config.yaml
num_hidden_layers: 13
experts_per_token: 2
n_empty_slots: 5
normalize_top_k: true
num_attention_heads: 3
vocab_size: 32768
norm: "layernorm"
init_std_o: 0.00477
max_grad_norm: 0.5
warmup_steps: 200
schedule: "wsd"
max_seq_len: 1024
train_tokens: 1285000000
max_steps: 9804
dataset: "wikipedia_en"
Below are experts of layer 5 (counted from 0) of a mixture-of-experts language model. Rows are named gate (a neuron's input weights, with its number), up (a neuron's input weights, with its number), down (a neuron's output weights, with its number) and show model dimensions 288-383. Each number is 200 + 30 x the weight over its row's rms, rounded and kept within 0 to 999.
Before each expert's rows: a language model's description of what the expert responds to; "comes after" lists some tokens at least twice as common just before its tokens as in all text. This comes from a sample of Wikipedia text that the model never trained on. Tokens count by the router's weight.

# expert 37
What it handles: List and row markers. Dashes beginning infobox list lines and pipes beginning table rows, plus bullets and labels like Win, Loss, Binomial.
comes after: "\n", " ", " 1", " 2", " 0", " 3"
gate0,217,227,195,215,175,242,154,179,175,188,219,200,177,218,222,214,179,187,188,254,201,201,227,207,228,149,186,204,199,194,216,175,182,243,184,199,193,160,197,228,201,171,181,248,186,206,220,210,185,111,200,172,196,153,156,212,161,218,179,251,207,246,198,188,187,166,160,182,194,207,179,190,159,269,148,220,229,204,208,215,185,163,209,177,175,229,228,200,219,160,180,194,244,216,213,212
up0,186,145,197,190,140,201,224,227,125,229,170,235,179,253,212,178,226,207,258,218,173,243,192,149,163,174,182,226,193,192,136,191,234,212,182,175,272,226,209,195,201,139,162,196,201,187,225,243,236,237,195,173,231,185,203,184,234,196,196,233,170,223,200,172,159,216,219,178,199,189,265,175,218,220,215,173,125,177,233,180,233,205,215,226,252,220,247,237,198,199,236,221,188,157,171,216
down0,237,201,239,120,169,216,183,172,222,185,214,177,249,184,210,229,160,219,233,225,150,218,202,205,228,255,239,225,204,212,211,217,220,213,214,188,217,220,201,239,195,233,196,139,230,215,178,225,158,218,237,165,210,186,247,177,219,187,188,151,194,206,174,175,189,277,173,188,208,243,186,221,214,180,207,207,182,193,219,208,190,241,212,266,175,186,179,194,191,223,196,215,179,241,216,215

# expert 10
What it handles: Articles after prepositions. The articles the, a, an and determiners like its, another, mostly right after prepositions or verbs such as of, in, competes in.
comes after: " of", " in", " to", " as", " is", " with"
gate0,183,256,191,239,205,241,214,221,228,274,218,195,187,187,216,181,135,191,201,156,209,233,185,156,168,173,148,276,164,195,205,199,274,161,183,239,230,191,259,206,230,244,203,208,217,161,215,183,168,218,207,179,238,218,220,232,177,251,234,199,224,173,207,246,236,174,179,288,185,167,178,154,101,234,191,200,174,217,226,183,208,150,193,205,209,228,142,209,184,183,209,190,242,176,210,163
up0,183,163,257,176,246,271,203,190,179,202,179,219,165,184,200,197,145,160,224,213,246,186,210,216,201,186,178,204,183,213,175,192,171,239,221,185,214,200,182,247,204,160,139,226,209,202,203,193,197,178,176,169,206,186,178,211,200,164,155,247,215,179,226,202,200,188,204,186,192,214,154,170,124,152,226,203,229,186,235,185,235,170,240,238,175,196,203,215,175,242,251,216,180,184,184,198
down0,175,212,203,137,139,210,182,191,179,201,199,160,203,208,198,146,241,162,195,236,189,232,218,214,185,173,168,186,187,166,200,207,240,206,213,208,195,251,190,261,240,208,227,175,161,167,246,207,261,206,233,193,216,187,205,186,181,199,232,186,214,225,244,126,180,247,126,215,225,230,218,191,164,173,130,199,207,212,141,218,246,190,204,189,195,209,208,200,186,255,224,226,186,171,167,190

# expert 0
What it handles: Years and measurement units. Four-digit years and unit or grade tokens after numbers, often in tables and date ranges, such as 2007, ft, %.
comes after: " in", " (", " |", "|", ",", ";"
gate0,238,206,178,201,127,226,221,247,182,164,275,233,121,225,210,200,182,254,225,167,190,193,251,174,200,132,220,200,217,211,251,218,179,109,193,217,202,197,183,181,174,183,193,221,217,167,222,211,190,227,221,234,160,177,181,217,188,201,189,181,156,193,198,196,199,196,208,206,191,188,209,152,171,210,156,185,225,179,266,198,194,232,186,187,217,241,172,209,169,226,213,179,190,166,172,163
up0,177,175,235,188,180,181,190,176,203,183,164,212,182,217,203,239,169,195,154,264,208,191,197,165,157,235,180,180,219,197,215,254,180,215,240,198,255,173,226,200,181,176,230,201,219,199,181,159,189,208,165,135,211,151,230,196,173,219,215,207,159,206,186,201,189,211,181,235,189,135,216,229,175,252,168,239,214,197,143,168,207,180,204,205,234,186,214,151,145,202,241,167,239,197,197,208
down0,181,178,162,218,195,165,238,179,292,231,148,188,212,161,176,204,251,226,256,188,199,215,178,207,238,238,226,252,198,209,208,256,221,162,178,212,243,187,151,148,185,198,205,196,196,232,228,195,192,141,194,160,170,231,206,192,156,198,194,187,183,212,164,163,206,183,175,238,220,204,233,239,163,183,201,232,206,174,226,202,221,218,156,154,183,189,207,196,186,223,234,165,208,212,202,257

# expert 24
What it handles: Determiners and ordinals. Possessives, 's and ordinals opening a noun phrase, such as his, their, first, second, 47th.
comes after: " the", " of", " a", " for", " with", "'s"
gate0,233,205,243,211,221,199,170,193,225,176,204,189,225,202,156,235,207,183,174,180,238,163,204,159,239,228,167,205,229,140,215,208,211,185,188,193,210,274,209,247,147,210,199,202,226,195,152,199,190,216,149,175,236,206,131,234,226,218,239,210,197,230,235,211,227,176,172,214,133,234,221,183,200,161,160,190,214,162,208,188,241,192,156,221,174,181,246,168,248,188,207,229,214,264,237,179
up0,177,231,240,236,196,200,141,172,178,194,203,221,204,151,224,205,249,187,196,220,231,192,208,203,225,187,171,222,238,208,155,143,168,201,167,225,227,153,218,203,220,215,155,192,265,186,187,240,184,192,186,239,170,161,163,244,146,286,197,226,228,199,231,187,174,223,199,226,230,219,209,166,177,195,202,205,214,188,257,229,170,212,147,156,187,207,168,159,190,218,267,196,178,149,231,202
down0,189,183,156,149,225,205,278,157,208,201,214,198,170,236,143,160,202,221,200,285,210,166,236,175,205,204,202,172,222,231,207,177,276,223,238,226,227,153,256,177,240,197,208,222,231,169,200,201,184,193,199,206,177,192,241,222,223,200,232,183,228,151,230,177,178,212,213,150,225,208,260,202,222,196,237,194,178,236,132,244,203,192,251,186,167,187,194,243,238,178,189,159,176,235,166,224

# expert 5
What it handles: Table cell separators. Pipe characters closing cells in Markdown tables, mostly after numbers or at row ends, plus separator rows like |---|---|.
comes after: " ", ")", " 0", "%", " 1", " —"
gate0,137,223,144,225,150,195,199,206,174,219,193,177,164,229,200,165,172,221,216,209,196,247,233,206,192,242,184,165,225,165,211,162,192,161,254,209,254,175,252,228,190,256,187,242,216,155,163,197,194,202,224,195,169,184,170,191,210,209,175,164,219,178,210,230,217,182,226,210,219,151,210,153,178,215,235,175,224,207,158,207,238,218,190,225,179,201,212,224,217,204,183,211,184,224,166,221
up0,165,202,161,232,167,163,215,172,224,193,203,210,204,178,258,175,183,185,162,210,203,223,183,176,212,168,199,220,180,237,165,150,238,189,164,211,202,247,184,211,179,225,168,186,208,191,166,179,197,176,207,204,184,172,146,206,171,237,172,206,175,228,137,191,202,158,202,173,195,194,216,241,232,230,180,239,174,221,207,210,135,167,224,216,224,162,192,196,216,181,214,214,256,151,195,254
down0,234,205,232,208,180,281,231,248,204,160,178,160,190,215,203,195,225,188,182,174,204,184,220,201,220,272,215,121,219,207,263,216,159,194,192,156,145,255,203,267,161,175,190,192,218,220,218,188,191,223,198,185,207,137,164,178,193,229,217,211,238,195,149,234,233,242,221,190,150,193,216,195,226,196,168,207,174,215,241,187,161,177,196,180,208,210,210,235,155,170,147,206,168,201,206,216

# expert 38
What it handles: Time-period expressions. Words in time phrases, mostly after in or during: early, late, century, previous, and the or his before periods, like early 1907.
comes after: " in", " the", " In", "In", " of", " during"
gate0,163,197,188,214,220,206,234,176,178,185,204,250,219,196,207,178,169,220,144,248,177,181,175,192,139,230,161,171,192,219,237,201,209,198,185,217,208,131,192,213,193,177,230,173,184,201,200,204,249,215,174,239,183,244,186,169,176,197,175,206,179,205,156,155,167,156,196,231,123,191,253,168,239,212,170,249,162,202,183,207,182,146,217,214,190,221,186,205,209,188,223,218,172,205,193,159
up0,152,181,175,148,174,210,210,201,196,206,228,221,201,247,210,226,182,221,231,178,201,209,204,271,187,160,196,201,208,156,163,185,232,213,212,172,199,194,157,211,226,213,165,175,192,211,222,210,201,203,210,186,207,195,195,220,170,184,227,176,173,184,172,165,233,204,215,181,225,192,193,181,200,142,186,181,254,111,154,188,173,245,177,219,236,200,237,162,167,232,224,165,203,218,216,205
down0,183,196,169,172,250,244,176,255,258,195,181,204,212,167,242,207,256,200,157,131,178,199,166,206,174,214,204,204,207,195,189,201,191,175,196,179,163,232,206,192,233,235,182,218,204,198,217,249,254,256,210,197,172,212,190,238,165,195,191,204,186,205,255,195,198,207,200,245,194,244,118,245,215,237,171,163,164,166,200,244,181,227,176,192,205,195,205,224,175,195,253,254,216,233,231,218

# expert 11
What it handles: Mid-word letter fragments. Single letters or short pieces inside rare, foreign or Latin names and words, such as Slat-k-ine, Tele-k-om, So-j-ka, and initials.
comes after: " (", " \"", "-", "/", "(", " '"
gate0,179,170,188,180,251,211,247,166,179,216,231,224,249,143,190,207,206,190,194,178,140,240,231,241,166,193,196,236,236,173,206,195,215,225,187,226,130,203,199,233,192,184,164,227,192,257,185,238,191,149,242,189,246,207,217,190,186,179,174,148,154,166,180,206,175,182,194,206,180,210,220,172,229,221,215,187,229,168,216,185,218,229,180,189,148,172,235,199,241,211,211,241,174,209,193,163
up0,192,205,207,148,199,198,166,226,207,251,188,229,207,186,227,202,191,192,232,138,228,209,127,291,192,205,190,201,208,253,179,199,203,206,209,171,213,209,230,204,227,213,213,207,193,192,214,176,237,216,177,182,117,219,158,215,110,224,227,208,234,198,206,262,218,210,199,199,260,191,162,253,205,230,189,206,193,193,232,191,238,215,211,218,192,230,261,195,220,227,230,194,216,205,165,171
down0,184,126,198,207,284,231,217,155,209,185,203,247,184,209,218,218,187,217,184,231,173,183,241,249,232,163,171,153,179,228,234,251,150,191,213,176,203,165,223,192,232,211,236,127,169,230,192,190,183,239,197,214,176,248,172,160,214,235,183,206,184,227,205,198,203,181,201,229,198,216,186,162,180,175,146,201,149,219,189,169,222,187,190,137,207,190,263,221,152,200,268,180,229,125,198,240